Experts of a small language model.
Size: 10 layers, 74.6M parameters.
Experts: 24 experts in each of 10 layers, a shared expert of 320 neurons.
Below are experts of layer 7 (counted from 0) of a mixture-of-experts language model. Rows are named router (the router's row for the expert), gate (a neuron's input weights, with its number), up (a neuron's input weights, with its number) and show model dimensions 0-191. Each number is 500 + 50 x the weight over its row's rms, rounded and kept within 0 to 999. Numbers have three digits each.
After each expert's rows: "mostly gets" lists some tokens that are sent to it at least half of the time. This comes from a sample of Wikipedia text that the model never trained on.

# expert 2
router:414489529513469565517398461571420517454512518486496510537477436472532458548462425480502503508478538386581469524582477574597412478618459576521459477535479515528491539505515507401509454488537548476452573494530466555544502477475580418523556477440499498474494456521574520513451533540608410428549492423487468443493497488558471567470449573456499570556524556460542561482437536531463482462583570430451454403391446557518583510448451524525469432460507495561502489520474531559456467437505396539561515593575491532498539546516488568486518444544507532586570459538462483545482405376571521474
gate0:546509521486485465513446521445483481466423572432433468459489409432493494493446495568479453569403497411489474536529448449486511405535524527535478468462494532519493469535478456582429498519545585476429500450524474514396459446495469543496448375509475422502556512513472484558462495517389602541510567557444419545541495477484391455506470467422455471435483500473450497444481470522440441470491473485470544483509436561432556469560536559462509543518465553513503603416603437559485460483474529508460508513351499542438469500459388530596552468462529474594494396488494500507519489523514541392
up0:475552485466442505560425522573510407467552469461583514525484490471494432431558507578547528521422478583449451561546406630505517468546450420461578498554372540492455558396538561521486562538518476468510530506483498474523573485506606500525524533519538631418568596501554501392505549467503456547441470485496453462611501549523450473514459506455538541504476494458476472506555529569512514532514554513593485587498610509491488566416476493379447560522521500502492461464465472510517562616495510412502513542545508496616463490436467456413464474492448533460485512486486501508425581529482489542
gate1:484516544446609479446392558502420579475531479526427459476481583442496529583534504593445529495467454421496566471495487497567534422416525559518546619526556457500520460488509498431548425506481534451578501501477477520479536597481490516477557493501509522487562502471522528376447496454579440550523490473484537470538532382455450505453433535515562403526552635486606418553640551640570589524570500489507508580545513449564515491549357488425509578449473481525512524470426528479415462519426552514431448489507556537375555557533465590501576520442413491430536482484555538466522510588415443557
up1:456455563552555530566433486572527458496451434520577587403549501487443482417478540496570394536518421551473455550555542476538502464481485472550435588428534383456475522572524513458513530445500446645381477568563506522441533477518554448476501553421480582484515519562501459504481468475519460458491503484540509508445528586499537450506490542498485512553496504477455497475430557420543552499546514483508552449537492497442523503470484489460472594484450554546570551490421518470507431468550429451517525464558516423590640429471531519441488613482536434498501490523369450528495536517584463495
gate2:592564515654628498510564506547541592487476490499582531458526561518539518452363574444461500542525519498503431427458485513485417428489576419498469594503475479509471467461500507522505518453503497428434543464515513513498524445451479465543528515509536469465463532400501463488486487460552635513522547444497529441516540601506493469579470504508555514564366591454483480563485514536513414490507505423453497536471647540442445471574445491490560496519490505516393502477436529535533456540460512518530504492490496543583483526461451454512519516470397477435475538567487531479495542543448445511
up2:544565627499551506490488501430471545457569524518539537431468549479443491432419437473560477470475474624608571486488427482527566559375491479500481526455518516470596500568512547497532452455529471524510484526504484416533517446424507484578519429435528468539543502458500514515527549500450518439536429383468487424419513512424494568384487561604476425486491471536477507458457551526482530467463466446509475479461521460518427584509492527484474626533455597444485477415446478490523489464559559500506607519489476441525459473476423569494448454500463495436457469460443492450472485445501530532
gate3:562489491463563527531478538521514419597575547523511478566532463520444477497520495467541505532527527485560514491475539485433481442414547520426549472508486541538497420541396480520490499538481599478592563554481503517538442509448514500460485531533510535462437522446453470483422540481518517570523500521428581491485511599442544566572506551608490499516539492511512537390544589532509525513424505446465474536509547563574385500475463475623492532495558446442469588591478461460410551555548499492555472554543514471617558510554557508429551529537433566532514471562485637434480592547454512465
up3:561456490458527476463434420438547486521504454574444530485526541525501518515479499553539432521563441574561523457499471543462510390381523616467487501518549517536601532634495601533401518495449511400599451491524499496515452489469490543408450496493579478458433509503407537489592532497512566616469497513545481417500526515482557537512462468490590513505498458481511462398491475563535580524486511461501505464518481549522490492425480423502621480575575492487522502487490540423534446627440487431480622502530467516463472548531486477503453534484541556532576479511467491458457618431431516486
gate4:559512414453515499551529588493488571560491521515520465486551540543484498593541504405528502570453530496484503587519498501602466512501432453521465505556471462515578444528476549577380456527515554491463401459431347426445476542504513514541524389544535559445446474505364484519538438513515508550445525481498539565521546457586422386577554510572483457479441559439492492395486481500513486418530589508487549481463520516508477508471464505575580537534466594478489560490555543540529502450447476508530525447484460588448560466504556580543395520521500499498477439508595473517428383518483509488
up4:570471565554483358509480531498505379479580543493585478541514525429421405457545477530469530524442475456497517465468463519437523484512617512509533466563526580505495520508531526519505496394392478472501566481496522457505426591534441529425489470458530510466546485509474452514512499556485455478541505518462494548441514515513477575436542556471529581470535521549482656487524510486475569530516429498503407544497498557465457536421531528406459523525408591449392436455519507446469494421503500556416623560410576483443495458430515669475529507414560463502370489463486493581540501437525496570
mostly gets: "See", "″W", "-", " Genre", " Clade", " Elevation"

# expert 13
router:441545597550518587408427564554478510456469588578403537563430421585555530492588417516516461488549509484503443541509534546450440475384467553465479525431491543514457565438501460426426514480492432500445534474547574484406537491524527470558485495440496536503499433463505467428398451456454507478553564477485414541473468523566567495431504511490596538489517445473529572514430560530462531553496549548449529457481604528443476497561430511400592463487554481470515460458494572416434501514548542531483496522510490462452494442445488576474498509497456437488552426533433401569524544536580542457
gate0:558512475453448471438497509493531413600496470510544530499561536501498496525509566453486501508404516520469550512479537548519480447551503423481432570466399509426508448463467558574508557540562518350513469538469513452428477473590508486479535564450486464431506573539461525495476461531561614526472549438369522521565503490523477529550526532470582465582575479566480411496445382477510551603529541559543509450588530514484460436474503602552455448596611559563490517543532445425527509517488577491481649524486536583477526509423473517466508494500559480474459505499579560566486527501470413494
up0:478545537549466578457478467535438598372488596489456502495523528543481522491546502535507541675462399449447480521523439401538609431557412488582548512399534461490528484507519501474528510467503599506531539434494531536461516495500552474540568530520491463530557436571541473468501479522465496497486517448498526648475532516452500433525517573542532512471478462568450457519600520426500445514494370565529475440564502533578499507570565502403515448481562467461455528476493492452522488465449490511449399577524410538445507495581560544476508585477457505490511437490437450555559550419545502482
gate1:496595457463558501528461536417511581500459540500560461434414564482526508477461533512553460499511527470518593420441536482477414464468528480485447494556434517483468526428583460575456479578539544517466454585485510461558496508536547538468416511572474481389526526482434541534411537562452580537471521498580399467522486536504408486531461487518430472415514519518450539463554524458392436548466560509462495562559577508497481560562494610443425493425548467481479602487566549432505486564492430480648396493619504432520396552439505514443481416475453569503535433508457640545463525562483483481
up1:530484464518467474334487518514502490477518449522521417511491468526511501448520471523516455408569491503440467520506489520441488496540541436497393621489577535583516537546543628488606458520522483520511485534424565499478461562539538524465545536549543406475514504500481473487462526462536512557441431474457546463533566484479438379562443591489554495503543537511441478512477526499503554486521571490414528534523490531493515529434485483513515528497436492503517534461550448569399458520503432488590519484496560395597504476450548524498589526564467494456443413469405645426482564423478489498
gate2:469454450505427496507526599569544491451514527437517518444590575494460558563540508554474505473498559595560434497491474415439491451566488493510502444519502462566512528542528509434474571543502528503531506545499442462443589417472550463484477527462483457532539550516510540496547549474477479516518577535455672511478468482500471506585507479593495578532506396519515479508397494511479440517379505483627493542504511597418495459423375487570533518472440543513493531493458533464533573537448592498515477516520542520446567511429618560475499575540505572439433534493593523504499502558430593458
up2:456545437462530464468574524524588571525486459477572486445486470486447421509439573590530449633522415492491517520519521577494447444555510467543474563411486586528469419526475519483535528538533479560449425496513446450394420453464462481465479469430499512615514522529506498539538497458511481556472492460443470547481521429509480532463495488507482479542532400484550472524501521442513497551498558460538527529499425487426621495540498495490606524516508528524491522515589473487553553457561496508496478435532553575401511431567524491458581572398423607540477580558577536497438449465492495418
gate3:462499543553484564480454518421456596513516476517484569505494508496431507564436458490533408535554604546487424511535458500429586426475507550544522446455525505491451539506521496428551521563441474541512444452491514513483520515506442526501582531466565593548509520459440466511466570447527466452480424533428511453468434526595468513587534482502531520363509512454618452405508531535439515450538508511483521523523431487551517457540480523488615461566456477513476512497455546409503466498539459480496594533457565516534541360556431457417530476518549633463491458573505520404482416569513543415
up3:474361499460471395467510506446480459524520463437410458470473623539478480557551562490516485509455413443528491525513550536506406610510581461477537544514429552563441505587470444566466554514584486463541549502494502529428528488472493421454475429482481552575556432612423581495524544474536538555478617474540466501434517428462409494521492545480436465488487480551419548532404557523521485518542571525425493490558504538519587516475468468526513526504520411511430480491567441456607520394514610535509480475537498465491563548419514438577527454522576477438518569481492490492532507476487507465
gate4:573457536403468518438517516426500537481562502635445488447458533493427408492488468521465490569482418505560559522560347545473457570529486465474453515524489513517488514572442487541527457446563565579422499510510519445423493503531486522527505468520449475378467405540476523412429521608432491504460513449464460539493408534582422370472449450509504411557502509442452461455581550501492600629492493566503485508501464544503586505503503552544597530421503521444564462438542522540590417507446512474606475603511425505474492496504505513451523540518489529529494553468444391493469461475506485451
up4:433489494454432598441518475488520433465608495586560467516499535505543441462525437532536432550522365383495502535570411441453476484551459465512489543489476549507465530549430591448525504512524565618454490528565542530472464441530422569464477509537484450534510553504498433435526425489523574518390560492544476548482416476552424469462431431537480514512519537521469400460507527518454561586544527549449464582561507479429485438494520465520516532479511526488532437374636525626555451511501487463598438516571514538488469451524492592482567512577529629467487536510428465444437581487438498475
mostly gets: "|", "″N", " Website", "=", " Succeeded", " Synonyms"

# expert 11
router:418472575405581520518484483431500455510584550515520475513394451427451472589477483453547535423432514550623508423505448472398449495475464496490580494602473513548564522555453509434488481545511415530414493461483507489437453525516556437452434552452521491540538545470482591445507427549570479519479548490548488562478418474521530480586476569596583584561422448566435511446519472501426436458568578434516470438473584449451599504480552553628488412483486562494513449512401465582515524495586387492548508579420501530501571518445529450462488567481481446530425555506518498457611478520510519512
gate0:512539410526448518599516504526481467422513475502510518425508455507466459551468426452521504495458475497580490519409549490545477478454501531468592413505548546508432492673478635613522469515581444475504510563547484504437462415519543588334482461620454534503501425527367372499478528451465521490570472430501538484480549437465503504480451501488558542383518594600452529478534480493481515434545504533498542480507477500597471512510490455490395452513476566533448471585392444463524506461515536463522481464436422408486461492435485536469501506547491554525405566456518495432467508474478464517
up0:457537536556479622508499455561437567453553493516513504536426506564485484555501492540450533541558427428492451449546512442486412547457467515636538509522511500533524441502525537491536502491519555450486451561388473523626463425533595482596443597526532461534439484508543482527434485628496505474492523506448449523491561565505544560491452516486533523485552505478505594424549544489549590502429547457488486516518524470504508595442459590472676496424383489485504539533431458509459523496428457460510334535511504453444433493465539515543521454459544588423388497567484452522475470454524492504
gate1:420543531420498479383505536451568478569430455455613490506513487492473542495419494491538463539489575468484533541439492460518501546487573536562535545452490543510531496568521456413530502453424526503550505529552477452534517414475516492486494515598435447539481489546406491497504507509587472570375530441536517576397404527518573486497559477488528518534498431567348477470545469465551518461500505427459482484414473480552444415520565464531564609530429551464534411528534670519520458514439507513477526578510508568427513558481434551542437436488416469436517525463474515475583479376563470504
up1:529443511532458506488509535495563539418594579440368491488454532524489405585534460528539457495521502393523479503593487588432557568503524580423442484489526534532494568450450549459499498506578510450489448481510514489419490500512558483544534528498539524429537408432608476433468528470410533395634504539445524567557552508548555446551535522495490464545527483459546521572587520528543464551459442576500543504550482486399459521485500549463555378449550522455518521522487441547478520501499471526538471379428454404585558416570535549479562496547560448472459451592539521505458456604494560449
gate2:605539539502542497517434546551485442541506585420476500445587461549561582620419472516558521483556535498540441513423475458538520510509403444499489407536525563545521504470498567535610552474457564433479435464451474544445571504529458473465581511514508495611582487471437532472529456483637564522521536505590394510513508456558496450556478528517515452531494509539455473509463447542481584451543545499517466470491487566473535645590526502415458510418500475457485545595501451563458514526470481517421495497451505459470471466447552534503450337500503523509599551480488549526505427469478594513
up2:366435492499513552592553471548455465541523482456512521514543508493487548501421455572541513499500527560536501463490453424545532541486440581563510557526640515531481468476568416551537568568509526446559573505451403611493591537560424542493533550443504507585536559519454524494565476459451511663470510529512497492605505488531474508422568519487603526511504478527441515474457486517529618517582501478502496537471557578516468496522514448533397536455504587509500440522518555516456544543477486466560502608523493489532567507445482422422491494468557492528546557515468473446613629480522574443
gate3:514500478574498596516556528480423541481492346473386488507582513555490490554529476456578450426395403509503356482497563423503604495484486505520529562552529450519559449477405530533521499538454588475462580484514508478443501595528476505551437506494519480503480522468463442422579557481552449487454542576433475523486523499522527575482572466472491448534510482537539629542576512480429520354455472551478435492470542552579522464462470525432514503579491434531497482536556540441525413528529498517496553557423467490510469467525507503450547412386438426465501542433586521484532482556570510478
up3:572579446603454510502523571474403508374542502487449448422573530411514409496594527444570449532530504416451445494506546460521593494523440406470597510553430385472514441556421515480469448491535480531541397478561420504446499487569528422491498461533531458485495450458439591605551547508559476503454545519488508462532557493479433402480523566525568497429562476520511507585548503493540490486496466504574491389554565474517439499375468535556468487459564505603470580510432504507542421647493486550455539569497507513504522499513464506507495453535421445558435454449500548534516531592577562545
gate4:495443533507517480532545520545537547444469519488386491471388469564477562556432508457440488546425513367529542530432559503569509512523503414546520432492497519538546473527559524519541529546492485571470479571393463464522435544543487523482526499481530476482440543508435479490527480546473617486472369528564538500602504550557474529535487561484506540516467510492497415536507501488517461650514681492481478576467472464482541462394524455412476501579459470556525493513527511611573395492477498517534494536609564522425387525519495516475490588608446490563478467515539374500495438386475580504
up4:430493459582465481393399571532579491462577505566450504469538534506605574475520589543531497366553549551470606485453439456463476571508498489435482433491481526575497577478509550523522457523426496484527475542545471518472556563455384490487543437482473545406514535502551430402352482481486526560501435539571557526570484468583516521462529557496479542504507524509502566456577538510451457446499435506548486449521556630541510517618452550427371446531416493452533545527432498473469564476478517484513470431491458491537580477387440491530480508488534519458509465432543500538565540597537495451
mostly gets: "==\n", " |\n\n", "==", ".\n\n", " ==\n", "==\n\n"

# expert 20
router:478519438553437443514590440459569513494493524421502499505542505510498509504460414544502524571523459417404370440429530579524518563435495513478426500392605514409465520558547549596473520514542507483547435545535488527465556458476526482435499487472458421472522500472519459564530516564443540496357498593541542576457540517449472474570591441537494441437449525526510507540526476454500533542524455546476508469490404528466555449456523403486538519463493565546477521470495414421509453485618443526474508459446527472427506485432402534561514440526574595432419427537589471509457532442554497585
gate0:519523549442560494578547501481524549506496541546494444394426527450521520531432571570472495367495451557605448493492549400484485546503507510575472546532490596480519490416443420577489603506492411464469496444519487598631414554589454522494501531507532460497443460520583525537487523482446494534445473569504456462527492467590441567532488473526483550496429456579496536568571509486557449550604553477440510512491611519505560459507497548539462496507543545510559472420472573553536524460542549489502430505502496570490482416479627453519509528487437454501464485503625545494487456531579507477
up0:539505457506454570491517526564551479518545532470448446466474547556526449495567460557484555514586590544446513552503465384603443601501440492495402537475569607520476534511455597450545481503578425480473488485405555522547504533405446507563424421527452529559482479452457453506551471567573467533484522636470433471484502515451543519463506517519538516529463475569456557522517498491502550504458511645526495555517497594504469391522519431597448507475507545511531509583554379487506448428485488480481528531446536421499467397499485541431537529556446534489526482514558504581452431422405411542
gate1:410517507456476490517529507475510547533499456477424465488471466541380496452500495414510499508420496528522428589499504521467438516564528447580482505510433474496446534448471487570527591465522514495516537435518504393426538473383576472484501497395536494490524458546482551523404430381433497573417441538600457672498509513585518475516494487502532484521512471449439480595503487513549456590533536493547491583546463529520499478512592497504489465532527443555456542573546459476540482509542545536507537507515520532545565611536464570460517540539558516456431423620543482483517604546526515517
up1:551435495508594484507485540544487466490482488479401451489480566601501481516495482496514516532557546502509444497492465531571551529588498527580514541522483553520558544492497520401491558506567474462468508512520497587536473550457448600405492566412566522493561532503501588361493497507481474523511427448463492526475599492527540515480555475553582526478462590463478505510509518563429538480600572519455598593509504594552525478521528512455625573519640427463512422481428443471604500584430460409450512476488404469465503471444480589599495502528464600446507423519549537495493455592459510490
gate2:490509539458571527499559476502406476549506427542638554465546541577477485459443500417556475508494480437557552443538575552519567522468492413461576538516489497466568498483526525584452359492499539507428484542452423479502609434442563502518521438376401521422494375530531555537509682541493476539537512406530500448467509615437490517485471541545459462465609505529437490481473536442558545499477474504413424515504496535546575589514489521470554406492521534485582544535588495522571374564553483570521558462528431511474442517527505394457567498474454509520451473433530509493496456425480433516
up2:552537469532538558484557410458485549457603505442503455404538481532490478490493453549581521549501452432557488515490477462511491576476468482504522428445432492543522423510438451447452546467564609482456528526458395450447483420444536542575535426413467446444505512520548519600409566509526573390548487398549509541543518489522435512520574544496562554455596527511478498520490464446544537561460563471509456554487476478565447454505455436479483493404521441481504502531567530491470550475443558531524508525500442559470523426520471556505546465497500504530543428483289491461517491519503559523
gate3:549612476450553513490500527512536542563548461502528506441528510464428428484555479523536511522502565584476474507435594489511515412536482454476578532468482494571441488518517546600555459528362526576500542593512551533538397427399555469516545604413602565415490488570520461468515467537453510470389484519573575414517451581457509477532482539517576495478436578542474457447577524549480566569428561439510532576459449430518471444480486490476514467539556527547497542522506509499483441544497514516473540561535495446556607519601556446602565496509559546500518465517452532468534485527534466557
up3:607530460565536468488420420485506482451497464491488574526504517503474480579462505519563535522491502604512468483437455511511500512628496469441559473544435563524523556362431520511527555528433528451651480444503440504495523574506556516504502470418484446467535473426421458535535471544480575555511537395473470439509502407556508516522597485555446491497550483446556486516524477419550426512550508479447469426550531534558475425554491528479575469447459531489439536562553450492508515468568505442519441504489443506621436528431495508503502456528439569504519415419539413565490409446500616516
gate4:496500487511510531466504602554492496580470517426473588543487470491487569480448487462537433420491457469450486548545470490519706478516569467527552468478510510481541585476471592516527511440490480558594450530460479472685511533401516501478491432545447498591436521457443517526412533576419495567488450461560544399538484520563444486551521474564489454534540480455500474543496465510438498459385469506492505535527473586512540469458477473522477549561540532519458554506476517529491428526529467507632520442464516501370498468477592572507568493494525592489449511485523487526550536537567471516
up4:462455484468554522439481559479581488530504432469406445418471492482529581560504496475450575471511417524500540396482493603513569471420488570502566472460524508528561553447526560428534498498519497481468530507626464590522417489596602555531525586533519533500537468420501517592485472489517535517544555578430514436463542498456500544500491470551471434537504443566485485510478537530451540468564486553489466528459498516504515515425424561605541482451516515523548534523521550443481546470477471489554556537455511464538413601454492406547496523503510488443568508600490444582486523558523572544
mostly gets: " Mc", " Jones", " Moore", " Roberts", " Smith", " Edwards"

# expert 1
router:466449425476532438507459439447464461510473550509470543404466446531451518422487478451565576535510507494534468584553548522473451492402486473485506473455495534553597486492480549461485457568526522514541610517539523558535507553573475581497526513387526590492565512534537558493440514550512440452512558526499566491437449551426440544412464422397521484501510558381536440612434442535487528488493518552439495485481397425494400473536491491453527496481533550517497540501561486413592530468503558535461491467491466400549454469586503481473562564540450508501513508509535573490561517447603507504
gate0:546485572436498493571489519443531545564486474549541491451438459518476455537516393549484516603535514534510549513530547519519500496489468415520627591517465505422466560459441567464546493502543549563396433493552501603466560619482518483609396524474544502514512552470363525435474432463503393560491538557554480493523553551594519540583507574478505531464489508455482479503477549545492368589629489451524473437458390497467495498576533448447497486496557498446502540579405457524575467415517444441470542588484528468534505540560488452491550429509499569571456515422537546426423612507460431529
up0:553391568465528411405511496501571541500501516431471533440447528556617517541505493529514515482423546463463490480490441521508442599406468524616437462503480521534440529564482482447485516506481467507533406548486470533484512405539500441545430407455428487488529426485574492560584579548487508532539544538443439450432453497482538512520506497596571510567505484595456476499544456506570528472435497521518445530534420559575473542589596466527483518481472546509551571387533472452515464402523412541563471411472574501476569519514382521514499560500521478540545528465418423535438503553514535487
gate1:550538611529479442551506599506535456478509492503552437508483467460479510529427503470525510561463495485488538524567485503476481554529486545516524460610557457537511489430572500546467610479516503560531543491493504626423526486502440455509524495506653481481533463496486495491527559520494553527456539548581581522368403457500487568572510590422492466464589490453447498453490484463523448462512484548538486550546556542429606445497494579502572515470539478465532652574516556508489567532546578493586452556487613458528553510462467433537505510458445453409502525483498449515504462491453526554
up1:453469460516662499515526466475471504576459551488532506447484441344551508522574501480471640463422410590522475487545450476495583487523529525557535464467507507379571519597488547568508501519526525430580527577530545540491458592510466580443508512443503495541456414453522579519404447440430608541491606481504541487485477407466454511491480441560546542488424490509530512507624472458577550488481447432481535515463495526502521462556511548555499497533482435562490559464558478489434473394448454465516569532454529555491468521428462577493423473430510464458531508457498510464470614473505412529
gate2:478515500650541583548448437391402473540549461580494633445475440455518526501470549508461457498578435490540527575574478497434551525455497452503507480522526408512428474526429608520532491531473613606470558483492496522436481515477504481469387461537561503516556549533556472481487492599526485535508543524578516556522574446533435518529547503420492569549462427487390447629455511426526522516405493402466594523519522530585470521493442437468494464613467493420522508525436480391555512598437515466523513438487524545500471544444479498513513543478587457363492398569512468522474565526505482498
up2:534528434502475506447561470483569552469468495490546430498503525447526459468384540447476525454468576508521504457467534492467574511453545472527466555459519393551484527374436470561438535527459480474529448515467469421435508502537569509534461444546512561485452509516460597555489448500507453537487455510565499541455435396523482599572557557493430541525554525453570470525633452566545473553549463532435522550455622511546426478511497432482546554566372498492511414521451510499503480469476459428518502510482543562489544562448531604451532464494462386460525498540553432448497483551516485447
gate3:503422365507420489608529462444547477523422441536526534503436531444456497506526504532460497484431499466572520512437486439442498520545534389465558581437526405542451508411515518573526500513450429459481486505463488549545607573577517515480579485554631505487512569431444449460465568509536446433492451447456493414556413669466461524511402485564564607481582539511496445537452544472534443502509533486434477539578458566440496450436544491548489476489493514463470572526472482517500497511500522539462474496487490454506491515498520442442431516465438462447479465526465527513431385601509478474
up3:516513471581519545509429503379531483532534553503474601561538504461479514553454403502463547532413525449562404451440487555516502509442522611452500432535476479440483528488552507490509574525422501478454495505508501465471509489395504586570491493399475576485466487514494477530438477384447561567489464454512577369513442635509450487525507460507425554507512457450537441472502556495540517412501600539492463430554417471431518492554521463466574530476504563472385552513485472473628563494470495550479489496465468456465446527529453552490487504514598537523494527511540505466491511540525540466
gate4:411450526498558489516525483481548478522505528485465468487475529505559543581467425430538508438566459540524477484510625389387426540421466446436451496373545448502522435501552543536496551562547443570501542466442479530591485475484507409540492508488450491509507543455573532534499422518498510491501568502498471496587432558503546542493457451518454490485461546475507517440493427462506445496492464469367521501436472480467503471545510520512493432466407538505555588503496528549444424529545527499591602474414468588435555496468606470469477510499450433495498545473463544541458490561484508376
up4:491477468403431538489409432503462506553504484470452526509454565576512532503408498491540434410502467507410479523504591549361478575450487615562570487478496479454494502482589429479426557447458445430549534458478500502557459459522436524557504530405410602497473440533430525466392587532525482467446541551528531482516475548407544532484557571458539508461476506482595519471460468440460494472451543496524597466554621449446476488482469490549513452462544536429502476489534510474467493547483461481581530482524523539476464437472417592474486587507570538425515420556485452552623531533520485506
mostly gets: " de", " Los", " Santa", " da", " la", " di"

# expert 14
router:473448354605426440569497535498495499442561468450433541458485568540477501469522486586474547515538507527502455561428576540552616434443550492481433426468560457423508449568488574479459457541468482455529450480543499410442548427515477423453461506573569512469419601545462482513425451528457469439472522598483519539617534602570442510470531483497579508485404443600538448412453527484555566553509455503505518488445381483514499507527509437524515494436478526591564436373481446453523447567472556480491518403505450462570532553535455530536402447591481512560452565485576501474485502466471489579
gate0:478476491560504502570583576485539519542573489508474464542497505459504579533519492554527567592395491499459450549462437488540550514519516518595474526573402570458487590558493407435441417485460506539482510457536448470558595518497653509493552443549439532591373484526401446501498534437502472493498493499486480466432455515522489415568450439522462490490484426520616456440518436532466509469423398541523509420484444459474435484570492570501504494543510551471502487448488491560510501441463547533474447542477535536484460479475547485481485545481537460546536575534476450607538470522407497589
up0:522596494523408541562536552455515610538501519472481493528588474431539414508514463544396655497545447583500488554463513458506508553496546454447421482507501506556551471508518471544497441613447408459424460434442509495411539434478469522516469464583449487493498485452514389457525519472498470434468541491628490493519592476536367519401532517472538506516417539456505544475482485426539504559468461509489439507527434474550500584556409523506446501568450608461512452513468491469536468494459493534573489504439466505529497525485547488445469471581307533531484502455587524471555441467425491471
gate1:553587479575443482367490595437582509481388415509450428479561421583573487516627430529556447435536439522420582539486466464547475431459424415533423571504525485485437486452547483490483491410495543517434508476549478556514441545522490510523537516484530482433582368466517426442473550584472484540480604510507516541418521491481489501453563501491526507553509447445575434481433525582529503484503439523463617547517423563519550439492604549484512531543455487510457528509530596592471588422458486465513517485512504528577545557501570490486509550549521495528522565550487590610444481528440516483
up1:502536517462603510523441467562399508521624496520469560510399503441457488530437558517539449577483518470553504502554525511441472519469539575532481469490403528398585511544528433494602506567516489528486480540446523520530457427542513497593506542414511589470443530548501560573433490486491483468582467425429544459484478608392524449502503498450496506475458381526473475491486515362499409525625524517527398473475501461547494538534560451592505434476536522439439524485473514376584540507554432565414545537463505551490456457498373527601473420482433496546443494502424433491528454415565477555
gate2:488492404540486495520473537525578459541452518479470536461499449492474544416554413572494490546539439429391587439521525399526486498502490479454434613474473473598495460477520568435571543397401508418497458451515531467524491480582436470472416510484511486501465474395639529425515512512542521598543579549485435457499456588441549433476510544441592449444563503543399525576522451531514556536494419445423460529612519543555518504558483517534471465572500566514496595498466451452496518533419499476546459474512491513492533524506502601409525488442412569560439464513557423485490472543441400513
up2:542455495428488488500587468480521445549584461555430492445532533414556448460461561523532527545464498484456484474517495506554473553560563473466504437526478601434468478492444440546438524583532470482533572585527484510460450520413553548554609423610509441561473475408442429488517530499458422414511443456505512491509508449474425463505455500516540517509394518579511484529365462580489452477584525617538509379408529480463438577479474525493422544495521509482458522578490547525524471438581508491551509555512534482595550510477485489580538494542632526512473500507412499414505606527521509451
gate3:592527404485571487626530547563463473555528450556536527514583489454467470557488567552414451569510469490542516497467476485455527544456382495532484440483568528551539532489454440437471572467531506519509518434557405520519513419565555445521486491562493625500489519541452466553526480487519498569450463544480480392492509494521518404443421536454457474417537543496526614574505471574465518495497510459523556567517438470446597550458494513567466484483523508481495507496622491438420534495586543504475569553505485566575432472437501493501491459495465527442525489425531516453519597547496458488
up3:402448508490476512517566445551504426572507480555555501473509466546446442513474478462554445614473531452484506550536435545582626518564492502432482454516373463561459571488521552536465490462467458581423500506567517438558528518453448525480515403609514421429573494365480456521501558470455546474524472548460536459495480509576569600552473559613509504512443482466542492463464536486408536517602605511530441449480464502512476540585519526541476532494494468469523511574530498461464538473519488578551562476477561565455528411521517496592471535470501499446450486456506476455512454511467452427
gate4:566463501437550459416473401459487521439543503555502421485499489506488381582482449504511488513433422500489550494547449524611503512539440577538453523538442457543503507507496529399539640489427552503523520414486620496532577425503516475415458400482512448444551482521479441478464578483504442510511499472547528484450498401557518465491443437517540481464464568485568392499420494525526506496442448491533579465458606480608540430442531489467450459533503529466523500457442532489486454422516468597491513520576579488461578405556446484502580442536562505475530491515552497501482548455503455525
up4:531531519511420445457452508553549525538439506537484459512499464554606540402485497494472504480522481510461606438438479592542486465611595504548444433435505581462514577494468426504422533368491426484607432557486485506507494499510491586554568472437436515487556501452581513493586605501487508462554492463498510500449562503483441461503516464634501498471477428451490499543525540470475432495504631534464591448459455481500549472511595448487448554490463449508542449460476517472491529428468468376574499482508508447442361482497506437602530472439523389489484470519496549538426471441518575463
mostly gets: " Robert", " Mike", " Nancy", " Kevin", " Steve", " Richard"